Below are experts of layer 2 (counted from 0) of a mixture-of-experts language model. Rows are named router (the router's row for the expert), gate (a neuron's input weights, with its number), up (a neuron's input weights, with its number) and show model dimensions 0-63. Each number is 500 + 40 x the weight over its row's rms, rounded and kept within 0 to 999. Numbers have three digits each.
Before each expert's rows: a language model's description of what the expert responds to. This comes from a sample of Wikipedia text that the model never trained on.

# expert 1
What it handles: Year century digits. The first two digits of a year, such as 19, 20 or 18 in 1984 and 2019, plus second years of seasons like 2010–11.
router:569536496499573528500451541553539545471544521481505497513570542487525537524469509476539498524472512452490511521549488506478517586481493412531535428506484522552453468507513541530475459511534493
gate0:487495488474515452444487517556494611451463434547531535507529523542518547536469550460501518528483500533482511507491483537519554478589489522506460456487486501518553507521520484488525455494448518
up0:518485499523472473444549559522551556431466492571546507525523558493559576483436458454522507481511583501496491511462498548481557500573503508498487455515524460464545523479566534588570479529476501
gate1:529509519482514467539560585495490474488512547496505497490515488463552498429436493573529510453513520487520535453515516466529541486454493483499495607441486505522528493542449567541499537516489501
up1:504515517484533430470581533567457486501516473506572539511525473436512518447390497466503535443494470502552502435560509462474513478483522510534503498552572535502561530567511494498494503454471474
gate2:547554576482518443543492487502475545473522470514470520524538565490478456453466504501524542505465551410521458493546494473536478486505462490436608527520495560585574510505531503520565544453515571
up2:464461450501484531412536477507467510473486556509536516554539406436546574547454465514483457503524474532434570524476515462479545521516488542532413438435517520473467477466438471524503465551495480
gate3:480510510494405547515541516499580512469449511550452448491535492494544533523537487471525537442476535471554478589464402399476544543517455503507461509475524528545528494536526533492519449504527433
up3:496435438488551441514508498496427543530534460524577534492498509486503535447530498549487459481536472525497547513490544575479460501482476402480533500461477590464593494390474562583517525454455504
gate4:498544506506527503537511506513509492456478496450552577448556600480454545522451529506555491454507477569442496516543504431507497528542535567562443467508512513516560464507512536481488592496466518
up4:478560524562486457478460562494545544576522540590438450496505507524533484469524504471442485424503518468528450491504522521488536460488452480510497529548472453540520535499411475540453517498561444
gate5:561539535531459520394532527458441493414481463557431530523523515411515494483585515425520508466477505499540490489491494471466435531495461463577392475542454501530449535482493484520436493500503533
up5:487505489498449526566546546527489487535535577490463504553486473504517524485483420574472511493542531547553479503556475475490553561531501565500435544545459514554462505471506460501566528459499522
gate6:460495536443486510483538523504515507520566465477411578469477511503556460522476468467465550453507550505507543543528475507499488463544468485525449550531563450508509524534514534544476531504441490
up6:525512465476520468604445496486418517495519484510523487530469459497483433435516537501523502491510584443515452488499540510549512531501488439458490496523466476505481502475471504526494462437537483

# expert 16
What it handles: Single digits and headings. Single digits inside numbers, headings and coordinates, such as 200 metre or 37.0550-7, plus Location in infobox captions.
router:491558524466523510514519502474461471436427463530521538393548451486488434494482438441466505489481498461494502504498483529522437507507533501499496576529513504530513511524512506501533469523492486
gate0:517553537528451503492490517440509461492526597483446484490447508437438500514499438578482472429528473553517456571507471521531505528566443505587427438495482508479489442493528515401441422619472494
up0:544509489536445401458547496521568467520457524529519587531489501477544514495522551473524445536444533522476537473504463555501476574493565503493484518473426464557463493400415449520555581522467479
gate1:518488538526605542559490500486556455436475458482539530485509461459579494459487420491466512522531480478433555480429498539528576554471567559462443505555545508490505529544460507539450467529466558
up1:477498567470662490529533574470537472480448448464474556487499470487527435464447485501498535520567434442423495486449421531516595607438557510406453459522548458464514533512470545504528453595476513
gate2:489396498467459541524450570535553496490447464521405532499456488557499500555492497534483493421484453563550493443486551459486486517483418453463533575546573534457505459498546528451489525536482591
up2:556540571482544452510586479483492508507469492516557487498545504494511390506489536474490508497503549439369478561454521536427546479448580509518477517523413477495413492488512514544524509510491492
gate3:421501490476527504536504508528495428457425519500517434531428490443495500562471476526465522502488411464473475513519485437425545547405517498432463469496452453511471523488470528400420466487519462
up3:518594464523587493549562420506511531548484534531598507477475473493438508461467495451482517474570534522484501479555422534542501519533410504555503483477490473491540468482524494582590459533582537
gate4:499530547493504481450488377498505460545462470498546481556453522511481464556559431533453577432523434472508450499484456509474488495467527492496490386471514460463524525529457454496522513554505500
up4:415493504470547501533450568453526527440482523542492513456450522490512554484483546521578505479509487495503507497549529561437510523506515496477469492558487509564507509519554536587461480431476495
gate5:523473493461482579439481462496532478460539525477473489512486533499513553563543468435484550469484563478551452515491524553505527577601457549521485559498569497530451571485498519539449501483428526
up5:449537488513503478529445562498549511439464543511546493446514429512413476382530552492564467559505476495477430478515483468512483441439573461446482434548462525463488459444476386497526497482495492
gate6:414557503541505489506517519538446491472477464439508516536471508505469484489529423545440537448469510533481439514510615503515474450465530496484493520433490608464490535528463507507481498547517536
up6:425606563497517498615497463465489615590514595486493459512452447503484536485503548474519448472524509566495484429520533546480449498506395459569518527500443480457439503500503638515554495469465543

# expert 5
What it handles: Opening parentheses. Opening parentheses and brackets before dates, birth years or qualifiers, e.g. "(R)", "(2004)", "(from Aalesund)"; also superscript/subscript openers and section-heading equals signs.
router:501561494549495519517484507456510502490445518506520514522459509543549471456637463445463534506474471576511508533467566580520474525517506445440569468469538497488496557496466464472530492491554511
gate0:467522487515491512530506515564576544511566505553513522509455580549513564454494489475512528432538474526534477494561514493499479483495510545442468499529443481478492534521452493438476539510526482
up0:552467438493563448427487490518500492475430487547475487511431416406513509489534510514563544534516502466598538476494421436568483524510557476525509496434528561504528486472475480532515499522503506
gate1:435476536581517499523483552472500595469500470461525519531556492491494489488533494463508475492454443480427517527460504489511543545552449406497459507482488487575522472507485449460487383500507536
up1:520572522508471547528493505482545414488486482497532511514516545525471470452424449584590477455504524522551449489539472506507519437497490473537556553448559520519508570462556466489477510617543509
gate2:443484509458539409464519478474530539517504497529554497504499509480507467444543473537476571442516487490427495563509541498524500559515494470529483538523497457544447531433521543539547515482497577
up2:480489599492503440486469501531513469449530512481562523443498545581492477437498446459518511500518507517525498434510500467524521489546531407595474556533458535450404454493511451464512499502500488
gate3:463518444514483432443520558584515453547528509501569492453527446487508496572471420525508572417510472533472500505510478499534543515462539549420501527513536489543490487539493551481450450473482499
up3:584504519487439573503507455518454554485466501515459504496600505501499468443501541428512456545513516525551556495507481528440477457533494485517492447493556414484517479483497435460536575487502466
gate4:522485547462501473449509437506441523489481479439539505553403437551532494521551564496441540410539512403543452528495543423412505482597508491497523510477483587543500495537504505507476509608548522
up4:517469518424543489508532505470500537482471454433518484494478409498503457453450516512639520459471456525515448501409515532449523490550456544461529513566491451501454481500507513521448526530551549
gate5:443529528488495502469573521484466535541549525534474541536494590530483527530535555482514576427505441535527407545544430538473510516531475472516475446488506485456518521522505546502473481535442492
up5:532448482421557533512494509554416493442496533528549415462423495437530611502514466460456537544495499525446526528445504520593561530503476437572478494535537457415488484395494494485493511514468521
gate6:476494463584522436507474512402514466485536408559491523479453530511517541526501475473490540507601542465469489551460485512432489483605562510430448473506525507573514496502502521467458515471618556
up6:553454446572513465526452501527531434522536503500541488499442482489426502509523515504471516518594482467523542552466478565512502539531565494462436602527493494557466513555560532491451509491513489

# expert 14
What it handles: Infobox colons and years. Colons after infobox field names (Kingdom:, Waterway(s):), two-digit year endings like 97, 99, 89, and line breaks in infobox lists.
router:447528503480475449488525444550570438543532552579412489483496467532498514459509438535490480453496475474511552511517500443551443497445414532512498494469551533486459495477477568508554496533561617
gate0:495478507538532516449491440492505443475477498558595521520514564479501465498464498498507481459474504542485454440485553488486435480548426519513511547534548426554488526542547517484451457499495556
up0:578580487542501514492507469526375522510502496521511520516495489523398485540514557490495521483504475562510577515485516471498536577511537430526517442505502476474478447466528461532472541488490454
gate1:479489467564490493407470479521446485506524511528503486506521515491454509473581504498551556504523570469499441519526512440492571454547495454530541477537600555480514507495578499409452414513523547
up1:522466519508510517476534487434437564472580499583519508489527448493433522504488463461481500366554550500516466554569513568549448396445492509484570493490540526476450487528495514529513463509448474
gate2:453487494446492555547479493507459496519496487495456590438434477512511461518459504438477502535564535434486498567499477500593476567427407421486493433412505524580487464449455421464483456543478506
up2:565510439501493510515532580466442517545442512540501543550415515494448504423531523461510474496511492506454495442507490501517555536499507467452502396451511499473451521462473492526447559585452477
gate3:481438473483504566508462538433483543545510499499455468500524490531435491494471452555452487506472530452442500504495561482556504539463510491470542569506486472506651559541528495444546501488547481
up3:497510482505639495547509564553477567478523498513465503550477479488512514458449496503551505523501500439560421542454475534443569475540529486489508529512517555507415480494431552522464536541492471
gate4:472439508515536561493431427553534488514561548548507561487509605457526533478495441533501465480510465487491450504506519451519456483512492533550519492525474485521471521435532521559537484547546575
up4:522538496435490449496533609415457516483463474512473456503504422444417484507457497513499553498480472551579455549544474529492500504515519499448489523565561474536606513606499523525510534491452524
gate5:540554597534468450497537510499474414498434486452444537518502517497459466453465463536486533459572479455555519480496563445469510549513456500468476534495515477539510507505451472526491539499515456
up5:521513523559487484530521480530499394491439536525452471532590522490497470465535499474462573542514458439491507503492546454471439507566395508509489493485511462543510446500499457480576473470474480
gate6:447468548570539451556480517471438447501569543483482498579521496449555543455499501457471504479574505449462506534526516563563478546449523421518497551468607443518534506447490519493489473526480417
up6:485443518530449506533507466506421490562544501483440538564510491431518492466474485497466522520556495555431448431467506513520498448496491516593489592476513474520503483457540513498465457563518442

# expert 26
What it handles: Table cells and coordinates. Cell contents in sports standings, racing and election tables (Own Goals, gain from, Chevrolet), plus invisible marks inside geographic coordinates after °E/°W.
router:536477555506494531533490551450501514488461492402482484540456555466525520410496454510515589462554541482492495482500474573495471516559497482464506519504556519458468527580478433464518458462491494
gate0:484470514504512561547510561594402416523494424438490533549471498504533523457528562516487498451488528502459503508516482540451464538535464516489563512509456486416494565496535545530590448412475525
up0:494423480504469461559516553533459509483523465507504535586453420500498483497548526525458477530475505535399486582495451526454497531506435481456498459508455448411564526540497550498571482453520524
gate1:537471493486465480473478473556593448546493433522494561499481424501561522430519518513532517434554511419535511513486492540540522546536548510405437544485513511515548505523473551544479469474538526
up1:540490467445454509467505466561508508505454419533471537560494477529577532425506517492526549523546540459529585530449575517551514553535493507438484508438559533515544499518528519544484481506530523
gate2:455461538541467511409509496460589454519439539492439487475519503504504543454445454520445508473464537563468520481500492508570545474522468572499513481569550457484517525464548508539504489490521458
up2:492492482493441530497494504616464508528545483506529474522458512458549417520507540484489516497491492463545439538519480471461468490451537471448533458455491515521488541594435454538449532563506569
gate3:466433495545466468516497499496489537576524506484554508549435491505509526488499466517475494472515518430488485501558536488475516461518463481522466468480483534480447516504527534499569506490440524
up3:473389476584510529545518473505499553523542505513564496489455491470440527518459470492453436457490511459454489520534497481373516483502482481482527532510517514540457514470459570510539506479502518
gate4:547506582489502493493500519378474513512518509509498534514527565518510515470471432454557500442450505466530451494436501530503499507520506486472514519501536449484449584511501466481546526500440515
up4:602549530541402474452455533418425544548508462463520517488543512521526467514514521474566476440435492496503465438483555523515471515494487456549551497600540537492469521516452464492570508529520544
gate5:571515370519480519484495434439513501457497460493518476495558533528532466516475490567541446447471530508476484527440489553452511516478579449501520535459584451472496505562450460449541527498508539
up5:565519431479516535467439457433517493470486491480540467510512606496543473538439460563499523464468511483572521498394436536487467502477481483503457529454574484418486509499473441488569441532487511
gate6:509489516573466458421426500473520517507540445575512534495530491468522475512565543467470486498569486425424586575488492485441502542495576521520523463502567436492452496538446539603468409513483536
up6:469564548463479523472521408601501491494487500502526506553536533484485505543563544543499478412513457432470573539475463435498504551496515454509476471494495448474522508474459467485480449593517524

# expert 19
What it handles: Articles and determiners. Articles and possessive determiners in running prose, mostly the, a, in, The, his, her, before the noun.
router:503545459497533500506513517573474539539503589489491416457572504514465486539481503538527441592531536529537485468550531516450530562413542484482496529476487590472502439553463559488458514555503482
gate0:515555413518493453516597470451547488522570524509575532512514555473465485471415523491517476452472485449562524448540516530472523483500430481545457466475533450500575440505476510495476514538528554
up0:489565410532499488498568515496555440503520484500555489558537529437456468487428509523536494490476497458494512416488488559397511508538433503609505431487491497500512519494438544518443473486427574
gate1:539483477500484485563510514533533519500537541459550513535578489584434515403465477461505533364459481584482526479490509481504525450498520558478473484536465466495501551449525524547534507510430453
up1:463481552519450497498462405480535472518513500587462526457486544481566518530590478493449491599503516419512477500520522531450463536447428503513472549483566526532513457492448566472445471444578578
gate2:483530550462479515475527473506546414524481477501444466564492429547461496522491533507472483487529524487489517428481456515539475476481490535443526511505490500466472544474491470481551507473511525
up2:479524551482525452545490551445494571476481563460468478453520534507558504535486481481495541558404518527472479490477529458512498537498456486476443482483452465474558452542488456562431517585421501
gate3:466536536505537522542517488427467527444497539540462472507458494525453475385464570544415472500480556499539488543495553467521507505558498476404526539423546529517526502434504504448477532511431495
up3:514486487465453482583472483412509523496495576491486544489516541514458379477460535494429559494530484493450515508560549518530511521452548499538524541466539527605477513501453476425479529478447467
gate4:536531465516494496565506432469517521529536595487486516474531519487552530483450542481511522438525514535526484483506479517455492444543536461484441501443466550515597530511557561522520486489478445
up4:489472559518523530446477538536454455413469399550538491520472495526441524502549458464494477537451438464483484493479521509541545602483458522467530570541515448495473467475484498545467507497519504
gate5:541503468483558503653532413486445503482499437466600453482538488538417516480484556452555462495472468473497496501506548484480431589599431526497546500402443506504444485493519507564536481446489469
up5:436509599532527463480503530508540475513537538495457537535467491462493548517502501517492539513464551544577572541500502496540476444498501437534471507590456505565567517515540516469429506519446475
gate6:444549519546458526558493473439549507517502434488410516569567571540434501483512446523570452460480546510529537472487449466550545445543472495603442482487452481464508569484551531532519436466558527
up6:500474547504612513451517575530479456640600472486517517527539527517470578499520465425499549483452486459464518481544483409530503566555539488481489520525555581505486557570489525497499551484466486

# expert 4
What it handles: Tables and music credits. Table cells, pipes, dashes and row breaks in music and awards tables, such as Nominated, Certified units, score dashes and genre words.
router:564478436487512558536540555417513428490520496516495473491595517444483446481502490462475472522531473458523472495499500504427507484471594498446394534510485502492492472541429460510425574439502477
gate0:602535519471543518480487547500426485519526489443539452478523516484474442494447547523458497494413513490498547513534487466484542426479579528491476512523560442505536466528483532461419505473459540
up0:474423537482493561500546501581503481508523453392532531603512542526476518471546562484490545478580453509527515555595546557489465475493485517508477490538472466469471500485537577541429483480470510
gate1:524450512489520528535522520491467468477433500530478500496492506506596492489518498484514505544478487463463531527438535479546541525602564524504505572442492470521475571525413454518454478467467501
up1:481460554543476498556523445517554483520564545473545500433484574520500522463503455521446472447527601534489472531518446495482492457480429452496522513499535564519498525522574464429529567527524455
gate2:511523498501437568521569566473467501463488522525559490474493519481471481470496520561427526447517531451539468471487501405510516518485476482500441557466487581510608516548541537515510506510539517
up2:466550446464540569537493531517458511486462502613482519481532559544483462471506487537509522514470485465533503509502539474470506525454472511499437469485486474428515554508562557557471495505514505
gate3:481562477485483538554486415491559556487495473470497541492527452466531468477574485515505523463441414504540473504478428460481405480516535517596484585444542479476520542524474523484507526428448409
up3:445463391504501460494447507518491473440533499526477514529508515482491536526502506467459452439436509528526448449470418486451532482507580541507461533449545498488488583550518557495509549458471489
gate4:564508478514463509446469498450453540532554458389523542488457474524480507525541456504493535486510468454520529517465518463572520403542613457494514524547507506538523496533460488553478497455543511
up4:531570518518488522492479531473492495540515476529428481475416496499571486547568488542499548520565499467496516489519494558458460501511597558458516541461539527467507520573521520498488542479541507
gate5:475511555463519513509494458476534533513493494497492444563522485506435526501501508517545565477523436476455535580475501496585517557548501544460510465508465497498558546471472600515541474466495485
up5:447505489515509531470487448477528479517482494452545515526545552420498461481453455494511560517512400517522522492463549520546507518539570483541489506534463412547560496510515512490519550510487516
gate6:538514489484585583500521473472518493506596437500496555576494469465407510494454420477545492541510490445491459493483523602499460438483546488544529500553503552549447506467467511516550534521511425
up6:527530522527509504445450525483494460567530518469565522584492447434537488508509477432463482543562471444498514481474484505459499540530516542540490537511528566426486381497541510444535523492523480

# expert 31
What it handles: Spaces, initials, sentence ends. Bare spaces in tables, sentence-final periods, and capital initials starting names, such as Jim O'Rourke; also would, before.
router:511542443521552489456494544586495558539497586484497430454574491506462513554449521531550424620516502537535499455530538502486537539460529480502496518462486534454484439541483570476430529535469491
gate0:485441574458451553504444530495521530486458466500564540504488502467481543424554488508521526452427517582490461432466481552427501521466462479532491558538495434444491431481503501486564517516443548
up0:559543481524478555436488552424479487467438473427480494410510544542511433515454487481522523458490564558435463585506523589486518564492506557539480486455559479432469478472433514463444477494420529
gate1:529504486535503458598483465499462501519499544495547444447481466491487515527456532453459522488528463524484547528557501437475568549517448392487430371521471480459452552422532481489530488528484511
up1:486465487492476596461518519501533512529490538495476509516482544463454479495548460539527555480474461463538566518414514492471473489489572482487524518536508504499451492508507488468508466440456490
gate2:544554499474444515533495464463461485541471475531500553447512491473529540450604450500518478509469480392549534524507419495474514568528532520502443432487530538497456593431575514532461470476486509
up2:551513497463548499527415501512526545426554558509510502534496488500579528532489486459537449458511483555454466574504535482586543506561568515504516485487613521492470511489471500538479571526485501
gate3:595459517487495390538475537519467508501509408545556507428510577521502508467493467450509537486511565471506497458566488538549535497530444461419459487528609495485490477548496482517472523552484531
up3:571528519471502470459500438511421478517459435562398507439512355537546484510505577416501533439605466520460501514562543467500506524508458477479490411531415528436530527533478440471480468448464490
gate4:548545452449541542530491445556482467535583446526486553490440568612562503500482577470466533477558511521482468489435544557490471433485514503517469515514512518473544451450536445508580497438437460
up4:544494553539505504553503467507492479468513420430503514534452498505484490489554459527455499518610488501495520464539466499461458598455501542506534473500506478477468415541442499482470518442529474
gate5:431456504483531483529525496539562543573557464465563546532467539456606482517431507528537479501545452537527509518472584531542498478496487494527508472414463531511458413443562504452458514460535478
up5:545517431550505553477456454465488564452472548550472480514539509439521548521509490436442562474525476458466552494442521530494476368462455481495489457461452560483534511602499494459555506470502532
gate6:486501555425554472491438501489517528477505509561503471538484442498512542455546488497515486441452493505531490447508510559504423354433555438510544493500463436505485487538485488516531492535412541
up6:539499462451594480505528533460519525519502532560514510508488480424501498484519539554526523539490541480474579468509509487540546515537510479538500512576511452496483543431530470500516493427537456

# expert 0
What it handles: Infobox field labels. Labels and separators in infobox or list lines, such as Years active, Born, Coordinates, Phylum, plus table pipes.
router:469475504468488516474493368468561502500531505537496548490448557497503480455517386472457482442475471480488539508482531536577484516488438484518484511551491464433500542563521477527460566500543503
gate0:558473536502585403496428521516496459499498474485532515513488462526489436440488481515515578507528479539477481423456464469491457499470532536613515493448535519558482521506500395489544508510553547
up0:480569478428476533446378412465500557466468492491413481573504485538452493536500525530481569467442480582584512496549455461446511497479458556546517496478484463492505526442514526540534462494519496
gate1:451558423499522483560462431547479564500444499448554528539482456484496461512457461520518487462488451534461552500494508526520478519503504432522485498483480484508465537502489502456492512521588441
up1:572480470489505497517546447493463526502538510484489471504559501530509511413531558463480533471521378426549473477544501456514539519511550507493584457512513498448466513481486478470517498531472533
gate2:508513475509549496515543512409527507505434524493497526497441483492471440460481472501536497501434486564533470420603487538531441544592587488522539492539499449482517507596433478474484546534594527
up2:493458556497495470457426492552479501523582502406497497523524493540547519536500552519490501537536555504421487566473547516437543483480472485458453536501543516490417498458523492532509416485403501
gate3:511535437575477557479552493529493439443501579542462479418517506463480521488531396488414491475496528451467588503505520432494550465517484502490444493545492564438486530534506539474492517466507478
up3:474585492542531558457533496409511489502437517561522457519531465471519507512585449497403512498495562461500496521452450486486563522509586567472399536552499510422504551481486541487504468477553524
gate4:476498477473440468540469479507475425547504460487477528360451521420514470473506540512456409454504500549477426511440513467540429500470504566566526502488502512491514512450508488443510509525471474
up4:475519488461509466528545497469486454539448529449498485442520541431490571549460470521470519478486432460435459537466555628499540479541500443536524563495512484465405461580557513482516484457531491
gate5:500511446526498527516490533495539502456505524427474511525458566432497437541524397446511425452490466481475511473444540505605492508493485510532484528538499505545444502534513565511505493490498457
up5:525482509409496485518482468550535505482490488578521556558536358512531459498477512529499552549447459509547482542532421521494481521494565433538422417506441436518527482509522491500450440497533525
gate6:427454508486509587545460478493513415487495548493463594538534493450482496513443489484436473483404485462490483509423472525521446515510484451472527441520441451504476546484525579535525515502512543
up6:540477479459558535526485544534540497552558452538525504526575571459511516550504483564501467477489456542562491494417490602514520484508464453466519512439494545475484437579483555424528546534479553

# expert 2
What it handles: Sports results vocabulary. Tokens in sports articles about athletes, leagues and medals, such as Athletics, USA, bronze, yards, finals, competed, often inside stats tables.
router:478468530478449470581548567514463492515483491469604549476456497501451466490437479496420464505590578513460465548523509532453476500481406498517516505490433496465492515471514480509506488558480558
gate0:450439485463444468527494505444473494486459527475497464501501430488527423474454544537473575493514452495451561421525477416457472510449518427536548522463524462493462446486561525479523479506560582
up0:481513442507474529479461538524526523426427501410473565441514479505529465477577472518454501452570479521539531495506460439609400580527510447520519542460499508463517539596476525475575456531472511
gate1:536508531493419414507498473491497553534490465461446576568522399523465457511472553540515504453566555473435481474494482498503552573497528491514506510529538436515513464511449461487475500453494454
up1:521480482464517615451458484482506504426509545526507480486532537469542570558535480492493510516476444487496531529478463471511466488509545519513482489409472553505477531441584522491480504478609509
gate2:447440470513474501482462599390407510475533407521486527527461521513499538507490544452521496444570510446517506484480520482531511503463500564478488521445538466491460476542573505482505500524477494
up2:517476469532473556505390522501463528481464500468483526503414512527464507517539515567544475496520498505524500438515535501441490464511570478452497372481476460478462510498480498513524460455413511
gate3:528594531519496559584538499514553460500508517449510467522493444425464502546475508551536521452556478483542418539484519572470488468609442486453434562472500528492515570507518456506502527472504547
up3:426484445483538465410475510470461488423497494550508578445488625600559490456549469478466501526427511519479542548543515491493527535421532471479579460521485460546507486556479537481498530497531465
gate4:528447512490403556537493502494438559443568505438527520449547488477592497421474500492451502484474518471452508525498499459546550554539525456448455502574524453521474540484485520500467446511505539
up4:564398538558534450504517505483474479515544506464487462489536510490500427450474544496464496496477532455524466557553454451487524513484527518545507492453514493415458483452504512567465448453483478
gate5:481560561478547505491464451567433460554446450534493503557461483547413479470425462456535501475501480460550570521497528494434431519561491468468509517575479464535430475551559409454493494463446488
up5:435515494462534476551468565508550518478513464536425514533507477572471521471498494453530523555445417462467494498578572508517521474462442519458522558536499472432415533375469526540488497497515551
gate6:526431524581540507523609494497491513550468461479532479531494508516469577482492490549507459502547548487548474595436464541465571520518481538489480507487478531405426573547428511478438506433510502
up6:531579475479503486527432514488490464456580559555437560491532507500452466502440415467512534468450436577474509477532564458554422431490552509479532483497500455517503483502498473545509475447517479

# expert 6
What it handles: Common prepositions. Prepositions after nouns, verbs or participles, mostly of, to, for, by, with, on, as in spite of, Center for.
router:492522477530516502492498535493465454458507516486517483509474520513476520518468474516475473592373505488524511512476523553553527472540420439486487480530533506575483477515498543552611448481523513
gate0:516534533532490453473546560473506496497524472528530532523461493562548506537507468539539555536448486527500500468540488508548539453491472550478505529493536487533492460496443502484468508508528522
up0:529468527531497477579443481461433378504463468520500519453503480482495486451605520549497546497476475485522432502486506506464507495471495505486417455433541528497529529441555593567541432448440509
gate1:509583518464489449487535522615498493518493422535587433522460507506504527507522500523453527535542426460554477563489494473524455469518503422493455494513578524569443515526454542399534527485486515
up1:513467485480468516499478507545507500486519488379536509492469578530551478550456514520524482513490487549547539493502447463483583528501458492546521559479521498500522453551497485471443467456458465
gate2:441502487521491510472485534510515549526502513519625527594489490560456453527469416522448426499517528445517532536536570475528422415471467528475528452452528513524547464490514504440534502563534499
up2:459427488527507579473477482479495517492519561439550543586491511532511467519437436537455474509522515440529529505520534505519484448511463574485497491517489498475547521468569512490503457533496451
gate3:541446489527542520440503427506524455460568442499486525572447540517556541455442439512596467566483545511471473463534503516474415465437466502557484460515530530501474505489527511512432541609501516
up3:519453531504496486506540449484537465530439469523544587474535494466443478486481523472529524546503538473488428381557499510505452550468450484586517489537480521465439509501455444515473489528526518
gate4:492474447495493508471478422483401514515482484487479527471442438557515438470475472482545519378495465537468536532543444472561452526485516502505514512525428468618523491529482519523509478533456510
up4:499509440506524498437472455538492495526491527561526507547471511552547453494542438514526510469520490496450475480524481489476437524529549538544542471487459565521506501530500563481503573513438518
gate5:452491473499497524602531588453502489440500528511524507547526531487450552506428570535462464483464479474467502522448559470531496396498476545474394408510425521546485474508546590466467492467567492
up5:573453511498526495486407535558498578482510485449474493508500508509574480542513466576468552438449517533492476536522533455447472473508553515527435552482504531447530510559471519480495537520447452
gate6:562469529467570411503533545444438473521539560468451516551508540518463429552520550486519464446552498511477523502480393493474505457513494606477512471466485476421539524504527466553494530499505487
up6:509507479577523513443499510497542479575522524598561468535524474515444456487557497474482611543511503437405448489523536515546532610493517474536482566562425441558461564480553553494537539485514467

# expert 18
What it handles: Football career text. Words in football and other sports articles, such as League, Cup, loan, relegated, penalty, right back, plus pipes in squad tables.
router:481482478449559564484479492481523401550428511406521484464475559467451449480524391567547542505494536505517436472539527505490506497436531436507583549439484524467450515513519427478478501473454414
gate0:475518515581433525512455457486513447526580498492427461504440507567594479545506509617448501504414496519497484462546528534490490532420475535541533518446510440482476500500536489514437489526438524
up0:510545499536455548542512445487506500538491565477499500522508499579578457478509483585490528519444495465432495494531543591517519438457494528460518521459506462503467509455523470487469452483475512
gate1:441570562558471493479505554405514482497454520472537497492504505542565478443443492471588501452471520508564451501478546528558513511540478520470440473507505494455458501451456434570483514543492517
up1:490536453498453465459492532477494501472466543500517509533500422519466399526496551452515510491468537461540480515523500498537500576556491536471468525473497465477484515576497491461460548479475503
gate2:464474541432546511497523586461530503516444427470509548523485543519498434449474571500463515451379482558499505492537486552569481485490508510528506483443497463452500473544463403456498532437417519
up2:510482556504466551510530418549479532468534618493523466437512512446496547493508413477469442525552511451480519481465530475365531529495480547516454488476478539534529482504489539566496497511526485
gate3:439464504461506525495516529502465525490511442420535526546496502556500518502515512557443480489515532460516517571580518484487474486517533477580420543493483469489527509491458528500511492519511516
up3:456460427498538567538409465496528522530518532533469457515567523538510534533454528466515555483559471459475514514418493533539501486517481509394529527403506537442465546526518498546468498529537518
gate4:548493489470486506480573534439545504517459420423487462480491459470498540531533474502494515496459505562497468385462501483487557532472504559496481480515513484561484500503524539469508508489441492
up4:524496452443530425475548518382513480568466427442509462514441513459493456525509439559503519472515509454538416453467498471460494500492547458520490508445508483503502431511466494504484498478416429
gate5:428510502476575470468472475489466475470541502539536440533467557469513584494481428496516515454498479472523509512513437480511514454467464397448545559484397489583469516519511464498523485474526447
up5:551472494514454489465507526505512489495485481498495586513527419510521459495560578453523449504506541509422482473501516485452514508487498616537455454537507471415532507423478575503489433565463551
gate6:445500490517453466529504467500524433506482474544527466484541530483486445480518398513472549532430441448479474539481523481498564467598532432514489491524521529522447495410488493563530464468509509
up6:478504516473519476474462515449494532493538576574545494492490535558523490535482577519479476432556541474519500493494512533542456499495486501477576471448485458465533513508462518474497544533547566

# expert 8
What it handles: Sentence-final periods, table pipes. Sentence-ending periods and table cell pipes, plus common mid-sentence words and name starts like De, Van, Jones, often, still.
router:506541442526560497468488542583492546539503591492500429453578502505458507555454521544565423614534495531515498448524535509491538546455526475513501503469491526462475444546469567477442531533474501
gate0:533464496520394478503487436528530513519545460606554445462459420536513455541505414509481446513473490480519457482534456430515546476456479526506504524415515538449386458501517478526551500474562555
up0:454511477533484524553534449480434510473575445525501493482566503555547446475533508502452480536490530516471533592495482551481456487471484545531463537525551524477501501537538494520487455478472566
gate1:592520548452462475544487569514507483446555459479488480494456465543562496455535455412484563553437466500473487485509564509493424487519514492515451517420546498520506423468511413518472473523478426
up1:481533470527533506508475486454513468519523454488493449527530540483565486479440452494553567486484529533511449560528465530459510490544506551484506547493483439484499529502461518487481463547511430
gate2:533520462491518490513502474473464518478548430487488497550520483551461457600575535502479540455418467417552467496554403505496492608471437487489449500500576514481481499560524553492565488484503488
up2:481502489510476494541517546539465495529538507550540516476463477495499513472530441528495562494478529503429524450522503454543432533442484503529510560478540530431467547511561513409496502503472519
gate3:507470535483493411548461477522533516489557539539595502467513500476481454434498528482541542545520463553517514536431447470462437461467488556492419513465564541539523447482472455430479504499511526
up3:502432484523463460494497443493487553520427508442559464515544458548509489442520504525519472393483504504480579458477496555532465509462484480492554525397491432448608460471536491477558517552454535
gate4:535516493524528457457516412526502513514618476525515543510495499555500461456485515496534365471367489469502461521433464504477416480516465540499479451481544522518496488511550500561458489478486392
up4:539505510479510495491529503506537467540520519480576465513482508532567528517511456457478443484484500484521536580539477468581585407483530571485391513490530475473459517518519491512552489442589427
gate5:463591509392484494462516502473538474498560504488475562479525464502515523484454538536451486449522519502520511521543483485488525495496515480526534496514448516542512462498558446495527575490453583
up5:483449505487474503510572481452459494481455497553509461477511547522541436472515565497468488514496497534494467502521540540484490485529444531445542605500518483496447455485466554460470476501533478
gate6:523473488604528540488526539509545473481428504445541450492426472506514484517487485433495498471435514472463492498468475436470483487566487514470495492492395511501618494507488466490482507492562483
up6:506493451478361519524550544527467492485503540568502502486529565456488471423488477561549483448481506514500523512533526501533502498494591476512511454548464440468547489508450485587511463522486490